Weights of a small mixture-of-experts language model, trained from scratch on English Wikipedia.
Size: 9 layers, vocabulary 14946.
Experts: 48 experts in each of 9 layers, a softmax router.
Below are experts of layer 6 (counted from 0) of a mixture-of-experts language model. Rows are named router (the router's row for the expert) and show model dimensions 0-95. Each number is 128 + 24 x the weight over its row's rms, rounded and kept within 0 to 255. Numbers have three digits each.
Before each expert's rows: a language model's description of what the expert responds to; "mostly gets" lists some tokens that are sent to it at least half of the time. This comes from a sample of Wikipedia text that the model never trained on.

# expert 18
Description: Brackets, separators, prefixes. Opening parentheses, table pipes, semicolons, hyphens and Website: prefixes in lists and infoboxes, plus the negative prefix un- and the word In.
mostly gets: "- Website:", "    ", " In ", " m (", "- Website: www.", " Un"
router:147130145130117134131095117132094142120139117122117096129121055136127134143141120174119110100129135159151130164129172150132106146132132164126141072136113140107150130119104132152149108139113135120097129074106107101143145095134134086128105139138138134143097156074134124132195181206125099146

# expert 8
Description: Dashes and clause connectors. En dashes in list entries (name – role, date – event) and connectors like ", after", ", while", ", including", "rather than".
mostly gets: ", after", " | \"", " rather than", " if", " announced that", "s, and"
router:143120107093138141141164155153131129128097128105092128126115136142136124158143128126135144120124161063114131149131107131115109128126111138112139087132152130135130102149128131154163156137130161165135121145109034119122103082120140118134141118109144140160156134186175117177131083189117080102

# expert 13
Description: Institution name heads. Last word of named places, events and organizations, such as Qualifying Cup, Commonwealth Games, High School, Film Festival, state election.
mostly gets: " California", " Championships", " Film Festival", " High School", " Cup", " Bowl"
router:130127138132068132118101117144121138151140172138121154115123127110152109129135132118173132179125085115168138101137147134121107110126089169133154119143146111109125142140144149132166065147071119144116117120186140111108125101111150138132133124167161130125139156178130118154109148092087087133

# expert 21
Description: Articles, commas, copulas. Commas, "the" and linking phrases in definitional sentences, such as "is the", "was the", "became the", and commas after place names.
mostly gets: " is the", " as the", " was the", " became the", "), the", ", it was"
router:144139122134158139095116159129128104130111108126118157141135130122130122124127147130141124113106139154145100161126071131124116154124149127112159102136143114126144129132141120126194107127075127134112141181127149144110089180160150153172174104160115124151169145173123127117195151129068071109

# expert 31
Description: Leading and position words. Nouns and verbs of leading or position, such as head, front, team, member, "led by", often after "the".
mostly gets: " | Name", "- Authority:", " begins", " head", "- Authority", " front"
router:144118119127086115121137140099123121129096176118131154105136134123185106110139105101136140141127088142182189176115158124123107089143142165120113079079124139126110131144119132156122112146082093175137157132156148133103115075123153147142156118148111146131076128107137100126189180136139156133

# expert 35
Description: Sentence-final periods. Periods closing sentences, often attached to the word's last piece (sequel., error., ic.), plus some name-start pieces like Bro, Clay.
mostly gets: " Bro", " Clay", " Bu", " Fer", " Hel", " Andre"
router:112205133135096128143103113135124133147123127162110147115116117154133136084133110114156132167133116154123140107124139137165120114135105172116122066111164143103124143125124117120163115131083110111170162119162056144115148092151121108126142101150121131144097120231149144112111119112085153098

# expert 45
Description: Closing quotes and time nouns. Word endings before a closing bracket or quote, such as "Ma", Zemlya), and time nouns like years, months, century, day, season.
mostly gets: " months", "th century", " century", "\")", " years", "%)"
router:145120131092142121140148143136114124134144124138117136146127078121131123145158143104139108121126123074146168140103100131115125149132099126126158078106149135121137122135126139120094139127135162120145108109112148108121123133155152132118143101168120132156117120125152103177171136111126147112

# expert 10
Description: Pronoun clauses, decimal digits. Two unrelated groups: pronoun and relative-clause openers in biographies, such as his, who, where he; and digits after decimal points in climate tables.
mostly gets: " Wh", " for his", " He also", ", who", ", where he", " who"
router:153141157125168120095131139106140045111074107149119155122111144157165136127127116143168096146127078092159136178142142161113134136081093125113143133114127136178154131178107117139128123147060105134154146074120138103125142142138124140120116113076145135115141146155135112166117174104108083126

# expert 38
Description: Auxiliaries and year digits. The digit 2 starting years like 2021, and auxiliary verbs after subjects, such as is, has been, can be, had a.
mostly gets: " has been", "-E", " had been", " can be", " has a", " have been"
router:117110111158131130067077148124126140108154160130155086135139103118142128161121120130131113093123118122100156107104086111148108121136102120115133115072092108200128125128132128149099114122086190135137154144093147114114159116140139124113124118150119143179104095150150106153141115143145147066

# expert 7
Description: Political and institutional adjectives. Capitalized name starts for parties, nations and events, such as National, People's, Social, Euro, Pro, Commun, plus "Qualifying" headings.
mostly gets: " People's", " Euro", " social", "| Total", " National", " Social"
router:124152135141130100050148133138129133151152176127146158129141147151155132093146102152124122097121073068107135118108091139156133164143115199120144122130099145183171125152111121132185126135083146152096185128143144105118199112159134122145117133147143134132087125160127086109197118134133155143

# expert 32
Description: Places and taxonomy. Place-name openings and location prepositions (at, from, North, East), e.g. Madagascar, Burkinabe, plus taxonomy infobox labels like Class:.
mostly gets: " Bur", " Ar", " at", "Scientific classification", "Species of", ", at"
router:130146139115065123148151122158139114112098185129127161125122151151137136100126127121095116098130078122174114125106185136130117152133164134134142167128113138145136149140106148141227115143129166105110123123152140093146176172137117141134068117115128132128085106178146118109118131181111139056

# expert 33
Description: Spaces and "in" in foreign text. Bare spaces, "in" and single letters, mostly in non-English titles and bibliographies (German, Polish, Hungarian) and before years.
mostly gets: "- Born: ", ") in", "a ", "\" in", ") ", "i "
router:129142129089113120142158149117144086142071184117111134143116129104140131166138124118126129175116096149132111116124132144160124089107147095103141124095083112179154135114108128146135065152067134136152118121150080090104137124121125152117100114135140153166094149111150171187174123159139120155

# expert 22
Description: Descriptive adjectives. Adjectives just after a or the, such as local, new, main, former, professional, northern, plus nationality and party words like German.
mostly gets: " professional", " local", " new", " main", " largest", " central"
router:138142129142129135108108140089117122131100173109150127121132130113140127117130134163139133093136135065161127119130129117114117182107105120134127073150115134111127121146147118115174171115084170108098159110150130068113141178152114119157152115146124135149073134144116098119129125112110175142

# expert 23
Description: Foreign name fragments. Word pieces inside non-English names, often accented letters, in sports rosters and tables, such as Jes-ú-s, Seiich-iro, Mao Z-ed-ong.
mostly gets: "ú", "ο", " prote", "- Elevation: ", "ū", " Out"
router:133198153128120138090145126091121101131144185120119123136119075121119126168119106182127122160107091100165098189123178124114125158103089147104133060133126128117114118150100150141117121129137201151122110112172161117107116074117153104120172113165130122120112159099111099138180142160086123108

# expert 40
Description: Name endings, he. Final pieces of surnames and place names (-ham, -ston, -son, Smith, Bryant, Oakland), and the pronoun he.
mostly gets: " Smith", " he", " Franklin", " Moore", " England", "idad"
router:120135122105063138107112138079139128096095098111142098150117102115161112119142133147150113149126128104130145184143108129134111130149098155117138124099089128204164110134110154144162146128136094128123158115157125127132118085125152118151142115128150134139127085161163143149115098157092098079

# expert 1
Description: Acronym and name endings. Final pieces of acronyms and proper names, often before a closing bracket, such as OBE, CBE, BRENDA, Enterbrain, Curculionidae.
mostly gets: "AF", "FA", " of the National", " Order of the", " UEFA", " | Rating |"
router:133134159093151111115134157099087101131141159114135121136129119125148140169120128125154142134094085134134093098106142111156110146137123149107152093144088124129116113166125152138159089129136180170185122160189141108118176085140138142107123121099133146170152102148109121161120111134124128106

# expert 27
Description: Given names and "of". Given names starting list entries ("- John", Richard, David, Kevin), plus prepositions of, in, by, from inside running prose.
mostly gets: "- John", " E.", " R.", " | John", " Richard", " David"
router:121141127176122145153103130126124128155137188126123164142106088169144121138122128124143118109122118083130103125106140106154109128103155094113148147095172120171152117123127148111133161124159167179138154104125125123113123104151120140163107140121143129127150095117119102161171112205074151069

# expert 6
Description: Numbers in stats tables. Numbers in table cells and scores, like game scores, times, dates and casualty counts, such as 31–26 and January 8; also US city names.
mostly gets: "oyota", "umbent", " Atlanta", " Chicago", "eattle", "apolis"
router:143194124119094111131115144136122053125138106129123100140116130135132137163135125156131133177137112122160120149135151113186116166129111136143147081147131140132117120134103134125107105168083108164170143132126131125116128134119131094146180137160142158152092093123167152134135097151148151074

# expert 20
Description: Ordinals and reason words. Ordinals like First, Second, Third, reason words because and due, digits in election tables, and word-middle pieces like fri-ed, rem-embered.
mostly gets: " Second", " because", " what", " Because", "-elected", " Third"
router:153142135142092114133103137099121132110093158140149128133135123120123134161123131160147111146110107063149186177107141118124103165109118134116127107106114132172114131142136123111099061136092146122146113075096095124104112103111142094158175108105133157117157103169121135118137172117084109090

# expert 26
Description: Technical noun endings. Word-final suffixes of technical and medical nouns, such as -ium, -ology, -emia, -ance, plus nouns like blood, cells, evidence, rights.
mostly gets: " blood", "ensis", " evidence", "ptom", "ology", " rights"
router:144120154143126107081125146139131147143155154145134083124136136123121139169138121119122102118136097122173105133122170135116138110144110187111154131079096127213154117132121149137150091119138118104098110080182152127115102070106131113139118111116151132133099096102137124149115156166139145088

# expert 25
Description: Table headers and line breaks. Table header words and numbers, and line breaks in infobox or classification lists, such as Venue, Score, Rank, "Kingdom: Plantae".
mostly gets: " | Score", " bus", " begins", " | D | L", " | Title", "- • Summer (DST):"
router:151120137142147130119158141145111145116150146123123120133131136118127128136146120117136136126117086064149145167099142119177117177124129172118139080069090135185130121147113120148183131142140124103154124067128161063105125130140149101128167125069139136125121135150143094134196157143085133149

# expert 41
Description: Initial consonant pieces. Lowercase initial consonant fragments opening a split word, such as b(oss), b(ag), ch, sh, d, l, plus CJK byte fragments.
mostly gets: " d", " b", " sh", " l", " Ph", " the b"
router:139158161114148119103101131107120098131154154131133126131124120121142128099131150131132139128125089161093120141138122127153112114139132118135138144123130119116126135127103156150169129115081152117153122099106076126133137174157137124100118122117143139145142141130110156172129110133081093143

# expert 19
Description: Person and role nouns. Common nouns for people and roles, often before "of", such as president, minister, son, friend, man, general, author.
mostly gets: " man", " human", " President", " inter", " president", " General"
router:131120130094128124115097148099142140133158170134160128143138138156156123092121111130136105091119062125187162133092106128153115155124123125138118083119093140115141117139111119123144113140093124110148131099143060141120141124139140121157153117116149144101134122115144166114135096166154198146

# expert 14
Description: Determiners and quantifiers. Determiners, quantifiers and prepositions with the in running prose, such as any, some, with the, due to the; census phrase of any race.
mostly gets: " any", " These", " due to the", ", with the", " that the", " among the"
router:133127151197140125076120129138088047149108128168128132116120084152126127149116135161140123096133155140187143120116073123163110150141128177133138153083165131113154126138115114136112111101161170117087169154122135141129161173130135077132110098091135129222080099101136135114178123112139120105

# expert 24
Description: Section headings, capital openers. Wiki heading markers == and ===, heading names like History, and capital letters after an opening parenthesis or quote, e.g. (S, (R.
mostly gets: " ===", " ==", "==See also==", " (S", "==History==", "==P"
router:118118182111150125151150138112098141111079121140137139136119127101119135113123112119125093100131095095172140151136131131127112111129054101138143130149182119088138154117144116141139082137133211123108115138074133077139145109120119089143126113094121137119139161106139130159124156139137108078

# expert 4
Description: Verb stems after to. Verbs or verb stems following to, was, is or a subject, e.g. retrieve, implicate, express, apologized, and negation not.
mostly gets: " cont", " called", " not", " allow", " caus", " accept"
router:124110145150061104145148117139121130143112152135148081115125141149125128137149118141132122156132108143123197173120204132096121114124165122099126101062124108150141122122121130131154101164125152171064160085133085054108126146153132103115144113111122131120136092111152090161146129147129097136

# expert 36
Description: Year digits. The last three digits of years after a leading 1 or 2, e.g. 2|023, 1|965, 1|994, in dates and spans.
mostly gets: "979", " at the time", "976", "017", "994", "006"
router:157159111109138122102114137155073116139079101159149064133124117123137142133118107157156146130135162059174175105103136147167118142109090163127123079157142124125116111135138113147155132118146103092143139116109129114122148101115119123117108110112148141178094099125169140108095096145125085070

# expert 11
Description: Perfect auxiliary and name fragments. The auxiliary "had/has/have" and "would expire", plus mid-word fragments of proper names, such as Is-id-ro, V-ick-ers, E-nd.
mostly gets: " had", " exp", " he had", ", having", " return", " would have"
router:140159166142140142154083124129094066108146118118132116138131144138123120128115119159125117148120140130165123190123127135097127168104101126142153078165103126179145146128131162129114132094128127181132155115116140117138154139142142093135123125097113155122148095163187107122141153149136176088

# expert 43
Description: Year endings and career verbs. Last digits of years (975, 013, 019) in career spans and birth dates, plus career verbs such as played, worked.
mostly gets: " worked", "975", " (n", "961", "957", "976"
router:131120125120134102112135111114138083119134142126147088147115131107116139156135135141126113144114107114155180103152151167163136141095147145108132119144170129121143128118143135143133097143097106153146125128133103070120103148114121123153132129131130126148163143109178176114190140136071128062

# expert 44
Description: Chart and stats fields. Tokens just before numbers in chart tables and infoboxes, such as R&B/Hip-Hop, number, Released:, "on the", Silver 1.
mostly gets: "- Years: Team /", " sec", " Pl", " over ", ": $", " more than "
router:137197133114112111094129143124080131114123121127135151122120120127136113163146128117133114148139129092154138208111192144165115122111132155125119130090159118099115131149126134136178091166102149131133116151169146107122185174124137135111094135113123125111140146147118087173196158115072147145

# expert 30
Description: Counts and listed numbers. Number words and small digits in lists, such as two, three, ten, track 4, plus degree words like more, most, very.
mostly gets: " more", " ten", " role", " very", "lect", " electric"
router:114131131131102138124120142124104029116075120101130114152116126149121113180122153121133116145133140083121110118110110136128117147100107186110142124101098120193139130146116115124139133098138112170133106141164127128143152119121122126149113134139118119148108139097127134155190099100082100082

# expert 2
Description: Foreign place-name pieces. Inner and final word pieces of non-English proper names, mostly places and Slavic, Turkish or Arabic names, such as Leicester, Istanbul, Samegrelo.
mostly gets: "pur", "ș", "icester", "rahim", "ț", "stanbul"
router:135094122127140115088157128121116135139095125105134081149128140126155125140136126134146126159096103115112176123093104111130105179133143126116142067114094113215133111141149134129168142122092122175166139146104115126110136115131138129143186124132148113139114076201134101134108094165131107120

# expert 46
Description: Name openers and decimals. Opening letters of names at paragraph starts, such as Mar-, Kr-, Fr-, Gr-, and decimal points in coordinates, times and frequencies.
mostly gets: " Kr", " Ir", "ibr", " Fr", "| Mar", " Van"
router:144160125121083105114139147147149117098078133154138133144141111115125134081139101193102112096128068152147138112116118115134126138131117120114130134083093139118129140164116137148134061157125130110150136108084065122142144135137121136152142128149138117131143108139117156169137201164132123095

# expert 16
Description: Infobox field markers. List dashes and labels in infoboxes and film credits (Born:, Starring, Written by:), plus commas and verbs like starred, awarded.
mostly gets: "- Born:", "- Starring", "- Place of birth", "- Written by:", "- Full name:", " on a voyage from"
router:132136150114083141099113137068116116131144150139142154128119066151114127164122119158141131163136135100167123173142120123115112163106159141122114143135152126173159145135133142132110168124143113139142127132127136118097113091130119153125175119148127118126099143168126122137220150151080156070

# expert 0
Description: Sentence-final period pieces. Sentence-ending periods and word-final pieces before them, plus fragments inside names and taxa, e.g. HexChat., mJy., Scarabaeus, Havana.
mostly gets: " mon", " Ant", "idae.", " ant", " Mot", "th century."
router:132136107090079096141134121115137151086085156116107149122112140123130127062124133136122137150115113095112157150129103143107114136103137124138136118104081135113117142152134116118164083146048174155149124129105143153100133112171116119142086112111133102150118146134132090155127128113084122132

# expert 29
Description: Word-initial fragments and newlines. Line breaks before dash-list items, and first fragments of split words after a space, such as sl(avery), s(ophisticated), pl, pre.
mostly gets: " of s", " s", " gl", " hom", " and s", " scen"
router:115132132181092121102112131118131149105119127121135066134106079138133139120150124133135107101117138120165111183125126115132139141130137144115122117102150118154144127124108120123123143134051114125131132085159135105097157141122150112139133143148119117113098155090164122146109099199143112169

# expert 39
Description: Year starts and prepositional articles. Opening digit "1" or "2" of a year, and preposition-article pairs such as in the, on a, to the, during the.
mostly gets: " in a", " on a", " In the", " from a", " during the", " into a"
router:130162135112177130138103138099136122141149191134121087138136127135139132117131148182126122137127121103101104194130162136150129160125140148121117147100145110139129127143112135125128150124092148186150112126132105109138129156173138129162166137120111145138119063124110156136159156138098137150

# expert 17
Description: Descriptive nouns and field labels. Abstract or technical nouns after adjectives, such as altitude, density, pressure, data, and infobox labels like "- Born:" and "- Location".
mostly gets: "- Born:", " stars", " was born", " growth", " form", " peace"
router:147098146124114124078104108135137123101134146143125083134133159152127140119121109109218102150111066096128114110123172125098119101094071135116143122148105132113141144133109133114078067109143140109153111132173155099140129117105131138124139130101124136170088150082142154120175172169138122181

# expert 3
Description: Month names in dates. Month names inside dates, usually after a day number or "On", such as January 2012, 12 October 1930, March.
mostly gets: " March ", " January ", " April ", " July ", " May ", " June "
router:138128148169133111163129137111122061118134129153161099122116123152153126115118125188161116127128079097095125193147127137139134095126111132134123113150099124117155134113127137132128101133045163155077118132131134152098130121125129111157152115131152145161087114121126102100115124157137165130

# expert 47
Description: Numbers after prepositions. First digit of years or quantities after "in" or "from", such as 1564 or 160 mph, plus ordinals like first and second.
mostly gets: " p", " imp", " in the first", " in this", " the same", " an "
router:131139109139134132064124133136115136131053142143120141114115155142109111090141093112128142133110123123092118143109181122177137130160146117128119076153100131186160123099126134123098108104140110134158149151111088142097202156166103136138105123146132144116113084091182160120113108118144141129

# expert 37
Description: Conjunctions and first names. Clause links such as and, but, "He was", "she was", "However," and opening pieces of first names in lists, like Ed(gar), Christ(ina).
mostly gets: " He was", " he was", " Ed", " However,", "- Ed", " Jud"
router:131158138183084122112129136136102072144150148112143155132136096172149131107107117156174132146116136117176114140130136134141108119104088146127130088146107111099129130151122114142142087150080139145113123103099121135122133147159143118117147118093149145131153158179136100118136153159153117068

# expert 9
Description: Word-final suffix pieces. Endings that complete a word split into pieces, such as widows, Article, warrant, holiday, plus a few verbs like protect, accept, defend.
mostly gets: " protect", " accept", "ify", " Love", " service", "mission"
router:133111162143116111156142139106109142075127145149137116152139121142109132208133129172135141101123145124181163126091122139124129182139147199107125127081092128200132138146136147116107130131150133159138119120141144111105110104117139132121128096075153151132142111116197086139200106134134184147

# expert 5
Description: Table cell separators. Pipe separators and empty cells in wiki tables, especially after numbers or at row ends, such as "| |", "% |", "|---|---|".
mostly gets: "% |", " |  |  |  |", " | \"", "andidate | Votes |", " |  |  |", "|---|---|---|---|---|"
router:143162124156136110144146147120110131119096122119131129134110129141133113170141098117122132126110127139123146123100117128145127089134141101142127129130148142129120137124113124144178123147142224167156128124163134113125099129121143098136118106154115120136121181125185145186188124142140122162

# expert 42
Description: Verb stem pieces. Middle pieces of verbs and derived words, often followed by -ed or -ing, such as canvass, amazing, intruder, consisted, engaged, raise.
mostly gets: " consisted", "chang", "oup", " raise", " engaged", "engthen"
router:136120129156131116085145129108114040104113126143111118138118129132112132129117114157132130166113144086177145136142194119116121115112082153108130049115120118113136115133139148113166073167133149127130127110161153105114140097164148099126167130136150132141119123081130089152185157144094141112